{
  "n_layer": 11,
  "d_shared_expert": 128,
  "seq_len": 512
}
Below are experts of layer 2 (counted from 0) of a mixture-of-experts language model. Rows are named router (the router's row for the expert), up (a neuron's input weights, with its number) and show model dimensions 0-127. Each number is 128 + 32 x the weight over its row's rms, rounded and kept within 0 to 255.
Before each expert's rows: "comes after" lists some tokens at least twice as common just before its tokens as in all text. This comes from a sample of Wikipedia text that the model never trained on. Tokens count by the router's weight.

# expert 38
comes after: " p", " P", "p", "P", " Sp", " pro"
router [130 131 131 118 163 115  95 144 181 135  98 143  69 135 157  58 165 102 109 195  89 118  74 167 161 139 128 144 132 116  61 159  99 168  78 109  64 151  65 153 116 175 148 156 116 139 138  74 141  67 173 119  99 120 126  95 146 121 138 130  89 187  74 127  96 101 116 167 114  97 141 136  72 167 161 156 140 137 160 143 126 108 157 116 150 158  76 121  66 128  75 145 163  95 188 124 108 121 140  86 123 134 140 140 141 137 155 155 111  99 159 150 161 121  56 128 178  75 155 167 153 100 158 139 162  95 128 105]
up0 [127 152 153 164 139 100 145 107 130 143 169  87 143  75 169 148 124  72 166 103 120 105 104 111 206 149 116 145  70 125 139 163 111 129  92 113 139 119 113  75  79 125 132 116 125 133  96 114  89 110 115 187 106 107  88  91 129 147 189 157 108 102  88 161 142 132 148 132 191 118 117 109  93 111 103 143 186 127 151 111  74 142 102 157 120 157  89 173 131 145 140  64 126 159 133 155  91  37 163 136 116 110 207 202 100 112 136  99  72 128 126 177 137 130 151 156 180 167 184 161 141  76 137 135 171 116 142 107]
up1 [123 159 150 184 120 112 109  88 157 123 116 157 112 156 101 105 123  93 240 189  97 115 137 140  93 146 143 112 112  99 136 112  75  91 122 102  83 176 145 121 129 134 177 101 112 101 139 164 104 193 129  91 153 146 148  68  80 205 108 176 100 148 171  74 134 135 165 107 170  96 178  78 121 110 115 105 130  87  78 111 127 172 202 121  93 125 186 149 106 112 152 107 152 115 149 112 138 173 100 123 137 147  95 126 145 100 118  82 113 110 134  96 128  90 168 110 137 109 178 114 188  91 129 170 118 111 137 152]
up2 [168 147 170 140 109 219 137 149 193 168 184 183 110 143 108  65 132 174 104 114 140 160  33  73 139 130 121 121  95  92 151 151 107 138 167 116 149  85 133 129  57 138 133 188 114 109 143 127 135  89  84 160 120 159 108 110 131 125 144 104  86  87 127 146 104 120  96 126 131 129  97 173  86 119  54 185 153 141 147 138 156 136  99 123 149 117  80 113  87 161 137 151 108 104 123 134 130 131 197 145 181 122 130 166 156 104 102 129 110 165  80 131 106 101 114 191 107 156 125 153 139 157  64 109  97  96  97 126]
up3 [ 92 106 158 185 136 132 144 127 169 125 141 110 114 142 110 107 154 114 154 129 121 142 142  76 109 183 157 148 117 148 125 127 147 179 107 109 115 143  74 110 122 141 121 152 105 147  91  89 168  74 146 110 161 110 109 129 137 130 149 171 119 241 107 101 173  96 179 117  78 102 123 162 155 109  85  98 143 150 149 129  57 177  58 129 128 110  98  83  48 175  90 103 162  80 122 164 150 130 174 159  99  94 181  92 132 126  89  97  82 165 191 131 134 130 103 107 132 161 155 101 174 137 101 120  94 160 155 158]
up4 [113 179 137 169 140 140  63  91 163  93 139 117  90 178 100  65  89  78  92 101 144 164 135 147 121 140 128 174 192 122  87 105 129 139 143 124  89 132 130 139 112 107 105 103 153 173 186 115 174 116 132 131 190  88 150  64 144  99 111 130 132 144  82 148 131 150  35 150 161 133 124  35 108 156 137 130 116 132 187 122 128 118  99 141 185 108  65  92 144 153 111 146 152 149 154 154  83 180  94 129 119 141 111 112 150 119 199 107 186 113 141 115  89 113 145  62 158 116 115 130 156 113 122 133 144 148 156  98]
up5 [178  89 173 137  85 130 125 128 153 151 138 242 175 120 103 114  94 110 163 154 100  97  92 109 127 142  97 111 130 170  55 140 173  87 116 159 117 180 112 102 109 129  77 103 117 138 142 153  56 110 204 150 146 114  71 101 181  76 138 171 127 130 111 165 106 120 100 128  97  77 157 146 149  92 139 130  85  95 173 167 157 161 132 160 101 121 141 147 127  78 109 182  89 153 133 100  50 108 114 169 160 131 144 106 122 151 158 125 137 132 122 132 108 149 129 141 125 169 152  90  99 180 129  86  93 153 129 153]
up6 [113 116 124 137 128 138  56  95 200 118  91 165 111 157  78 172 124 145 209 110 125 185 165  77 114 165 112 116 121 147 114 149 141 152 141  77 147 158 149 142 117 136 184 108 116 135 142 175  98 109 128 162 113  77 124 101 148  79  99 158 115 143  98 155  96 103 136 133 151  63 138  91  75 158 149 102  75 141 113 138 120 115 136 129 132 134 120 195  56 153 117 150 191 134 172 137  53 122 148  66 116 211  98 101 132 109 164 127 112 126 164 105 138 104  67 113 152  80 114 143 100 126 125 146 159  80 151 141]
up7 [120  73 196 130  95 100 137  83  90 195 168 132 159  74 110 141 133 136  75 157 173  81 105  74 132 134 153  96 157 146 132  92  68 143  91 127 102 147 124 193 142 127 111  63 120 164 128 180 115 143 128 101 149  99 164 121  91  81 108 110 165 108 154 155  84 149 100 121 198 156  82 148 188 172 144 137 125 152 118 117  95 112 112 151 148 152 123 141 153 157 105 144 116 141 126 112 114 166  90  72 113 152 123 118  79  94 157  89 157 162 100 166 219 164 132 162 116  99  78 140 132  75 160 131 114 120 135 161]
up8 [131 185 209 113 125 129 142 132 138 167 112 131  83 136 164 143 154 128 105 103 111 111 127 101 133 148 125 157 176  94 107  88 120 161 134 140  23  84 178 145 146 143 154  71 123 106  76 113 213 107 167 162 138 142 116 138  97 168 148 172  91 185 128 111  83 121 100 133 184  80 133 134 129 120 129 137 139 112 114 148 174 131 166 128 113  56 172 126 104  80 107 132 111 120 127 145  77 167 153 136 100 120 129 159  57 187  78 148 112  99 147 153 130 170 154 123  89 124 164 134  69  93 106  92 116 117 183 119]
up9 [131  84 166 127 140 146 114 141 142 146 123 139 126 130  77 144 123 183 112 163 102 151 130 120 171 131 162 108 107  63 117 142 103 168 148 109 153 199 129 132 173 146 140 107 107 111 102  82 135  77 160 198 107 167 159 105 118 137 115 133 179 127 140  83  66  52 167  76 126 120 168 135 144 166 159 103 114  51 151 145  99 164 158 161 159 130 146 124 113 186 108 104 153 132 140 142 131  81 162  55  47  97 124 139 102 105 135  88 141 143 120 150 155 153 127 104  86 129 136 124  88  72 122 182 140  78 184  76]
up10 [142 116 136  65 199 105 194 171 168 150 111 103 120 101 117 151 107 144 116 192 161 120  74 107 119 132 117 132 152 134 150 160  63 167 149 144 167 169 160 137  80  92 184 219  82 140 109 140 146 111 147  85 120 147 119  73 113  62  98 114 134 144  93  62 160  94 130 127 132  80 126 105 101 117  45 149 165 117 148 129 102 145 100 182 122 126  85 179  83 150 103 143 151  84 126  96 148 139 123 116 114 144  99 135 180 108 148 151  58 165 106 123 129 125 117 157 130 130  86 169 155 142 149 147  97 106 136 147]
up11 [ 86 132 164 121 113 132 170 125 176 135 131 175 132 143  85 161 136 103 127  95 193  78 157 141 110 133 112  57 149  90 193 134  78 112  89 117  87  88 146 132 143 142 126 101 134 120 111 128 167 163 116 162 163  54 191 142 159 103 138 150 120 130  92 119 132 110 147  56 101 115 126 107  75 136 147 131 180 178 163  90 165 118 133 186 133 183 174 133 133 137 136 148 173 115 147 131 179 153 129 155 127 123 151 120  92 109 112 224 161  87 143  75 118 109  93 146 146  79  88 145 104 117  84 120 159  95  78  80]
up12 [161 128 144 148  87  88 106 210 172 118 126  82 134 119 113  66  72 149 142 117 138 138 144 123 131 127 128 113 153 105  77 164 172  99 108 157 137  97 139 147 112  97 110  79 148 183  90  99 157 182 150 163  38 120 149 131 142 164 121  49 154 166 180 111 108  74 124  95 170 144 112 141 108 191 167 145 157 165 154 114 146 126  56 167 148 135  76 142 101 120  72  93  96 156 135  72 145  99 165  81 118 116 161 129 157 107 107 109 125 115 147  97 130 111 109 196 127 135 162 133 127 117 152  81 154 163 139 154]
up13 [114 191 141  91 116 138 190 150 129 147  89 151 155 113 111 129 211 109 149 170 108  39 102 185 137 168 187 137 118 119  89  88 104  95 138 134  79 149 133 133 112 163  98 132 150  95 128  79 162 114 171 146 192 152 125 128 143 137  97 145 110  35 139 173 130 134 135 137 140 107 148 159 160 121  79  94 108 100 145 109 125 126 118 133  78 111  86 141 117 178 123 151 123 164 136 115 148  90 128 103 145 101  75 183 170 153  59 116 120 187  58 119 164 117 138 132 119 164 100 101 111  97 149 170 110  90 132 176]
up14 [129 117  87 161 181 147  84 130 143 175 216 148  98 121 105 119 131 166 122 187 119 138  69 172 146 161 115 108 164 118 102 160 163 124 152 163  49 156 102  92 126 156 131  72  88 143 120 108 112  64 180 132  98 155 121 133 203 101 108  94  88 157 125 170 167 111 117 127 175 109 178 131 101 144 128 108 145  74 107 140 120  72 135  93 117 162 141  95  78 110 152  85 108  97 164 169 120 131 151  70 113 167  91 136 135 119  92 126 122 181 125 176  68 146 107 142 136 167 179 115 143 154  82 145  99 145 120 119]
up15 [ 95 106 146  34 114 187 120 122 169 132 145 107  57 189 114 149 116 155 131 106 135 110 161 119  99  81 173 148 129 107 185  93 200 128 122  82 156 108 153 164 125  80  90 146 128 130  99 124 111  78 119 114 134 114  96  72 118  85 129 117 122 146 146 130  61 118 143  93 153 143 121 118 135 226 138 124 132 160  87 130 168 177 110 178 174 106 101 135 163 125 151 156 158 141  87 132 171  36 121 126  66  86 120 140 126 140 132 118 127 155 114 166 157 119 128  93 161 136 179 150  79 143 115 116 156 155 151 106]
up16 [213  96 170 136 123 132 151 145  85 146 177 134 116 148 161  53  75  61 134 142 166 139 110 155 151  78 148 140 103 153 164 124 175 118 140 113 141 118 110 149 119 135 107  92  87 146 135 102 116  86 146 121  96 128 132  89 173 105 157 115 136 190  97 141 162  65  99 114  87 115 116 143 110 129 151  72 126 169  39 157 111 113  95  78 110 142 117 163 162 138  81 167 146 158 132 111 129 149 186  84 170 135 111 118 137 141 146 189 183  55 156 149 125 212 118 133 151 142 119 123 106  92 154 133 134 107  88 104]
up17 [112  62 124 138  66 111 120 126 155  87 149 101  62 120 175 132 123 159 147  81 138 119 144 135 164 152 136 154 149 134 128 112  43 125 112 195 122 110 131 118 132 176 170  99 110 132 151 133  97 131 187 158 199  95 153 144  58 143 157 140 174 128 187 133  79 170 142  58 105 147 137  79 152 138 188 134 141 160 127 145  95 136  92 112 124 143 130 143 128 105  97 142  83 165 118 141 117 122  66 100 125 186  84  88 160 137 162 196 160 121 114 122 138 140 129  86 126  82 140  77 135 173 140  81 150 109 155  77]
up18 [104 125 170 110 163  85 129 138  94 101 129  72  87 151  89 123 100 159  89 171 122 103 144 116 115 124 100 122  94 176 135 138 120 136  94 116 117 118  99 147 100  93 128  93 184 114 149 110 118  85 101 139 132 220 112 131 151  93 136  55 151 145 134 208  95 124 108 185 157 120 173 119 130 152 156 104 109 118 126 125 143 103 164 139 147 163 148 117  79 150  31 143  63 114 144 154 183  93 116 115 183 135 166 141 144 183 196 105 145  75 124  96 156 184 134 155 214 113 161 120 108 123  93 124 133 121 112 129]
up19 [111  61 100  76  74 149  54 135 119 140 162 114 104 119 148 137  86 182 147 170 203 126 127 207  95 162 117 144  36 107 140 116 141 166 117 154 113 128 126 179 113 122 140 116  88 103  90 131 123 146  87 139 118 157 137 164 140  85 111 158  91 141  80 102  94  56 167 143 154 145 157 171 152 118 171 149 132 159 111 121 158  98 115 148 151 134 143 118 104 122 113 112 158 104  95 177 108 167 145 119 177 126 140 120 174  79 133 191 151 144 166 114  95 140 158  54 158 160 131 146 122  68 114  72 135 108 103 128]
up20 [163 173 133  85 149 132 109 149  74 141 103 157 101 108 163 122 173 152 165  65  97 102 167  85 117 161 158 131 214 110 102 140 102 114  73 120 116 147 109 141 114  98 124 126  48 184 157 101 157 100 112 138 107 191  91  99 112 140 102  92 147 133  93 128 146 129 184 149 154 137  59 103 103 100 149  95 156 169 137 103  99 147 142  98  94  85 156 146 219 103 119 107 125 153 163 115  84 112 120 162 160 109 150 167 133 107 147 100 154 150 164 145 137 106 130  72 151 139 131 125 144  83 126 147 192  61 148 185]
up21 [186  82 208 162 206  95 141 146  77 186 133 144 149 115  99 125  90 184  83 121 121 126 133 153  62 147 123 132 123 165 127 102 107 156 145 164 187 126 162  82 129  82 164 127 111  75 153 120 144 105 189 127 122 175 123 105  52 162 120  56  79 164 108 132 129 100 127 115 156 115 187 118  92 108 133 116 143  82 145 181  89 143 139 183 111 147 148 116 108  91  84 138 101 145 142 123 124  80 129  67 133 114 109 117 121 106 139 122 137 102 120 127 186 157  68 155 148 111 128 185 137 112 113 137 145 174 115 135]
up22 [126 131 140 175 180 105 120 130 148 118  68 129 148  93 197 120 111  91 138 114 126 156 169  98 203 104 124 135 139  97 107 141 124  98 171 131  50 163 122 136 110 146  99 120  76 171 171 144 141  93  99  92 177  94 144 182 102 121 147 127 165 109 102 135 127 105 170 177  94 169  77 105 104 183 155 149  45 107  83 142 177 138  68 107  94 113 135 154  96 103 114 124  96  94  84 124 169 158 129  98 154 113 154 132 157 118 142  95 107 117 138 121 122 198 130 111 168 121 158 170 115  81 128 208 148 159 115  86]
up23 [124  74  63 185 149 115  68 118 136 150 132 141  86 133 153 102  86 135 126 132 127 140  94 130 141 140 160 150 125 160  57 156 143  96 104 117 127 108 130  87 107 133 145  84 125 126 144 145  79 140 126 118 133 122 131 109 124  86  80  78 123 126 130  91 177 122  89 120  66 120 199 148 121 151 159 142 189 158 136 110 126 172 170 159 178 148 157  85 177 143  95 162 153 103 142  96 142  79 135 108  58 105 125 156 111 119 180 167 142  86 186  88 118 103 111 109 209  88 124 130 104 126 186 178 198  90 165 146]
up24 [150  80 148 109 163  45 115 152 134  94 134 120 101 138 132 124 113 120 118 170 131 121 129 149 124 145 104 151 187 157  58 139 129 146 132  90  66 101 113 113  96 143 147  51  99 175 121 120 169 108 136 101 125 107 139 166 137  99 123 190 101 131  52  98 146  87  80 130 135 112 191 188 105 139 115 153 167  90 103 189 182 141 144 121 135 123 118 105  96 114 154 185 184 197 167 117 127 162 160  75 142  93 147 108 135 146 134 136 129 144  77 120 118 119  95 108 141 101 159 155 143 164 122 215 111  61 139 116]
up25 [ 71 152 124 191 121 152 102 143 112 168  65 161 109 114 146  28 125 110  97  83 124 153 118 124 146 192 145 201  87 149 142 138  86 157 119 101  62 182 131 122 122 138 135  87  72 187 116 152 103  93 132 119 101 119 146 157 112 132  92 106 109  46 111 174 167 148 158 180 197 151 177 121 105 133 105 133  82  63 120 146 108 141 155 103 131 148  96  63 104 176 124 144 143 147 162 133 137  86 151 103 162 135 126 143 131 167 148 171 109 102 123 124 117 173 116 162 127  97 142 121  88 115 168 111 153 118 127 122]